config = dict(
    d_model=384,
    experts_per_token=2,
    d_expert=64,
    moe_layers=[1, 2, 3, 4, 5, 6, 7, 8, 9, 10, 11, 12, 13],
    router_score='softmax',
    router_z_loss=0.001,
    shared_expert_gate=True,
    init_std_router=0.00957,
    norm_eps=1e-06,
    lr=0.00521,
    grad_clip=1.0,
    batch_tokens=65536,
    seq_len=1024,
    dataset='wikipedia_en',
)
Below are experts of layer 9 (counted from 0) of a mixture-of-experts language model. Rows are named router (the router's row for the expert) and show model dimensions 256-319. Each number is 128 + 24 x the weight over its row's rms, rounded and kept within 0 to 255. Numbers have three digits each.
After each expert's rows: "raises" lists some tokens whose logits its average output raises strongly, later layers aside. This comes from a sample of Wikipedia text that the model never trained on.

# expert 56
router:102117109158151113129117164105104143155110104152078141142096120127100181150151142128099191145110132121123116118104076157152158092146162131132119145168109122160128122160097139145190140128126112
raises: "ress", "res", "here", "eria", "hat", "rave"

# expert 19
router:104144153164140147102101142119155109107113117186149114156128143103117131162121157155123137138141131090154105135140098116124112121149141132130146136148096140125127118131157133135149174161106135
raises: "-", "worth", "que", "yle", "med", "pop"

# expert 23
router:138105147137155125119131118107135144122095113159156114156116138124118137137141112112127149119152134120154127142103121126138093122157145162159143174144128106118110110144097101113172145156125116
raises: "ber", "s", "bit", "d", "z", "st"

# expert 28
router:091107124191130159149123111081146151126103132123090120127109138161137168120141175163095133147148114117141086118135124163148126136107174141142144126143127111120158137138088114122166130133128123
raises: " given", " considered", " awarded", " short"

# expert 14
router:126110118161161156078092139130113141121142130135186143182105148162097163183168129170068144135153122099147125130148105139168120116098126126142157122105111098178121121158097094147129176134110133
raises: " and", " of", " &", " in", " No", " |"

# expert 48
router:069101165127150114138106131076117138110137079158130152149136122140152140136166122131111162148133128124133117126145116133119158085128123152136105168138097107116157122123104098144159125127133136
raises: " others", " is", " other", " was"

# expert 24
router:115138130153147129158104126112130118091106099148080127144101143140132126128152157108131162088152082110181123082110120166137182099144123154171117147146136152167162110154129109131146154151119145
raises: " it", " the", " they", " he", " all", " a"

# expert 42
router:125114122151154154107106121116124146107089084161130130127075136138135153150164144161113134094118144131159127109155116121167155103147171138125131120143109124166147114141102115112124145156131133
raises: " in", " on", " at", " between", " near", " About"

# expert 0
router:111119128166122100171128116114137136108097141147118138136164157118135158145121099137106126117117100143126133099148123156136130129127147165131116144169117120147151122152125141174175136170129136
raises: "ura", "lem", "lam", "don", "lis", "."

# expert 33
router:101136117175167133112118167120128130134092113151134145130110129131079173141157098168119147107101097141150103121104096142148158126131143126152137120151114124142157075142094094180144145157104117
raises: " have", " be", " become", " meet", " make", " give"

# expert 36
router:092084164129134138139115163114136166098118090133151156143106134142111134148149133140134173141155138158168100145114106143159145107123130141147166178121070087167166110151129137141141137150162107
raises: " and", " but", " although", " including", " however", " while"

# expert 13
router:122118103171125110141077114095156136125127128118095160137129142129088158138172140125127152167154128120160118104130103129138128111167146147166145137151103105122142098134122089128141129160138116
raises: " valid", "wide", " record"

# expert 31
router:092091127162144123133114157054140170114133110166106128147139138160153115138148140151078179164158104121145112104133127176168113120154142151139143142146090128134132105134137108149152159147111119
raises: "#", "iser", " |", "?", "O", "*"

# expert 4
router:103111107146152120143134129087114155123112102187130131138128150126152121144136126169125113183135112130163105108151121154147132139140146150168128154135108129161131120158106083146126128131119130
raises: " for", " and", " or", " that", ","

# expert 63
router:076105159156160144123119122125145132103123089140158152153084146116159162133137118123130172124128157129146131157149109161140147147164143134170086150152127137138128114144127146141152159137151120
raises: "-", "|", "urg", "be", "De"

# expert 51
router:138094156112158142148106128069126134129089109121135148141135133155107144150121133158117146113149078142127097146166104151177159074120148106154124132108081139141144101135100120167173125151139107
raises: "F", "J", "N", "B", "She", "R"

# expert 20
router:114113095161136108116092120126127141152136118120104160146110137149104140181127129167099140152148102092131133099134105137152119106101139170158119133118124110096130083125115102102147111155161117
raises: " stage", " class", " background", " rem"

# expert 26
router:096096103133145162132102137086133137107144127183154134135136142144119158159128160163124137177136124149149070103180132113153126116128141175142136150122090087119165126149131102188157126127107134
raises: "no", "wer", "ts", "nel", "ti", "nic"

# expert 6
router:148095138139147096136121118135186107115120113141107140129123122175087162188147148141119135131143107127136127127147122196133134129123150120152109115130144105133124117143123129122131162158137134
raises: "The", "In", "=", "Res", "Ch", "Up"

# expert 32
router:109069121144128137159096138131138148105122088144090147138107147150136141142135163131114125145151139102163082098124086138159135120130137121127131145160111132133136113145117096155143144138121158
raises: "5", "8", "7", "4", "0", "6"

# expert 12
router:139109144132156136112141125114163156142130141168127112127107164140116153145159149142093154146139137128162107149158131206132115103156174118137145174140133138154140071151124094152122157122138118
raises: " the", " a", " an", " to"

# expert 59
router:127065152135146132128094111088142140107116130162136137136112137126122132123129155148124137105122104140131118114154109125144163119146191146143125154128085102184152109160125093144131140140146127
raises: "\n", "  ", "\n\n", " —", " 1"

# expert 46
router:115114155144152126176103128090186107112125084147106170136084138160123152134156124140094104144109116110147110148146113154165145111168185120136148136135138077134147109158131114133158127134137121
raises: "H", "TV", ".", "T", "B", "D"

# expert 62
router:123119132147138149132109123113121110134100113167127116126089134114117126143184121122124170151118109133134121086140137118181144097151128150174136156172094118134133144176132128140135148137133129
raises: "ers", "erc", "er", "yard", "ering", "eting"

# expert 16
router:152079130109118165116096133106136156144140116149140145157099157142146132148125118129107131156116123105152073089188110105152162118136143118149133151159101103184153137157091122123127151116150118
raises: "ion", "ional", "ive", "ory", "ors", "or"

# expert 2
router:125099117154145131108094168107150130129133114139133105136141144109144145153146141142118144116152122098175089134120092123174169096108138148147096152151102136128148113136127127162153146170143122
raises: " (", ",", " in", ".", " as", " after"

# expert 53
router:106088119150167132135102124121136131124112100135149139157107131120094170126169140135128120157173165113144102115116095152103129119153106132159173152165095097107181117153121130168144177137122115
raises: "ull", "ree", "ming", "rin", "le", "eli"

# expert 44
router:081110139141156145145108136113144156126097083143119129119090147121121163138129159135138158166125110124164152096127120122131158097128153179199123148167122170125172069148142106131157157152139133
raises: "in", "tar", "set", "if", "ial", "iot"

# expert 11
router:116111122133149149150088123102130106115120084147103179148094129128140109126118135144094168126147126150115128107093083147164161102132132118131133156139128112162138135174108108142134181139112135
raises: "\n\n", " However", " In", " On", " He", " According"

# expert 41
router:100103147110147148100104132101169155105088100101116149123145119073068163129145139156134146154149117148168109088124122117139138107152135148156128144114115119104122113143097116135165139124116139
raises: " received", " played", " made", " served", " used", " lost"

# expert 17
router:127120121182147101141108125123152129131108106140157149126108145131104161154151150162109142114135145110139111130125094185180155081132150118130170139152101139157133113139136117185141135144145125
raises: " of", " for", ",", " with", ".", " are"

# expert 45
router:115107125129157107149092130120122118125117110140157170126151116123135147158150132184099178126177104135144148115119106110125124087142128146184182174134118123128138102156117111124154124165103132
raises: "s", "sel", "sl", "se", "ss", "ning"

# expert 9
router:117116146134127151179126115115145131119088083120116126174108148140127130123164185152109156143105144089112095110143082148149148091156170167170158145187125133112127110127121120127130128138111129
raises: "st", " board", "set", "go", "board", "line"

# expert 58
router:100141157180163147123072108119143111110098128119148123140127130119093136177143191107134148120134084126141090098163153121150122113138108142143132154156140158185139080135093128157177152152127133
raises: "ed", "ing", "fully", "ies", "acy"

# expert 1
router:164096108148178178117097129109114161158123081149129134130080114119135118126213118133100138135108133120127121151111031155133096084157162109135151123147092136148143127171135081143150119137127143
raises: "ven", "ho", "ham", "tal", "ies", "ner"

# expert 60
router:121118164143167128147121139127187174104116138136125128142131152129125160139120151143086171173164125128187136123140125141141164097119166147103147171151126120121161116141138114138145152178122119
raises: "nt", "n", "ns", "nd", "nder", "nu"

# expert 37
router:124094147140157116146114116106136135141074079160107125111091144150111133162141128115098159128135138139122124114087124136147155089121153140099125142162096145141135065150102064137189124159152141
raises: "ush", "ays", "itch", "ail", "ae", "uri"

# expert 25
router:065102156142139130117122144138155117079128085119121166134100143149119126126149140130136141103147125106115085113143091188158156121189187161162162158158123155162145123128134109119168121170144154
raises: "ti", "uts", "gun", "phy", "chen", "tic"

# expert 21
router:099125145148147102158130151108152159101103117105147156144072130134113138167134153153109141127190151152136137118109112122125155113134122173146133163139118080151169111144114124136135141144121164
raises: "\n", "\n\n", "\n ", ",", ";", " could"

# expert 15
router:126118135146146100129117087106153140108132150133112157161119109170090138141146184137119126128124102150126095130137100168188160090117183108115155162136114103142174123185128119122152151132114180
raises: "hi", "ce", "ti", "chi", "ali", "cent"

# expert 50
router:111120165161129091136087136093141130107117110149156145138118106130131144157139170131150137114120105083128111128133090100146153102081115162189112136145093128113143138140125086154170122133145165
raises: "gg", "spe", "ctor", "lu", "pp", "ste"

# expert 47
router:109098180154157146133121094099152136130141121148150149141094176136102135140152177138104173139150145129169114105161110144135139093148156127127116162161097161151154130153110123127151138142127150
raises: " the", " a", " this", " its", " their", " both"

# expert 22
router:108125160159145148097100122141156130096106101141105179132105175125131154134154179125107160159164114135154096103170127151180110117172118123170165151143107109119149124168088085161131168157128145
raises: "-", " and", ",", " O"

# expert 18
router:132117151124176139124091130117132123110145122127126162133093115122100129171165116155140133123113103127114094134139154109153182115095139153170129112135099109102130104137134122132146169143149133
raises: "H", "B", "3", "name", "yard", "Ge"

# expert 5
router:129124130165121083128099153095183155142115100167122161160116147164104135156147138144138176144107139105149103088152102131135121127113137119142126128164119115147134101163091068156154153159146175
raises: "empt", "il", "ach", "imi", "ils"

# expert 30
router:131130135141147154113116129100153118114045070148154159140101177150136139141123104154129117111121145103166129092145133127149196084178158126141164140151084120136135112166077102135171165136116132
raises: " the", " its", " that", ",", " a", " of"

# expert 10
router:108113139111147130155142138115131137116118133145150152140097149131137158161123134138105156112149121168139148153132094150177142084155125099143141115141111084118131089150085115139185153127152140
raises: "pp", "ed", "igh", "ube", "ody", "irl"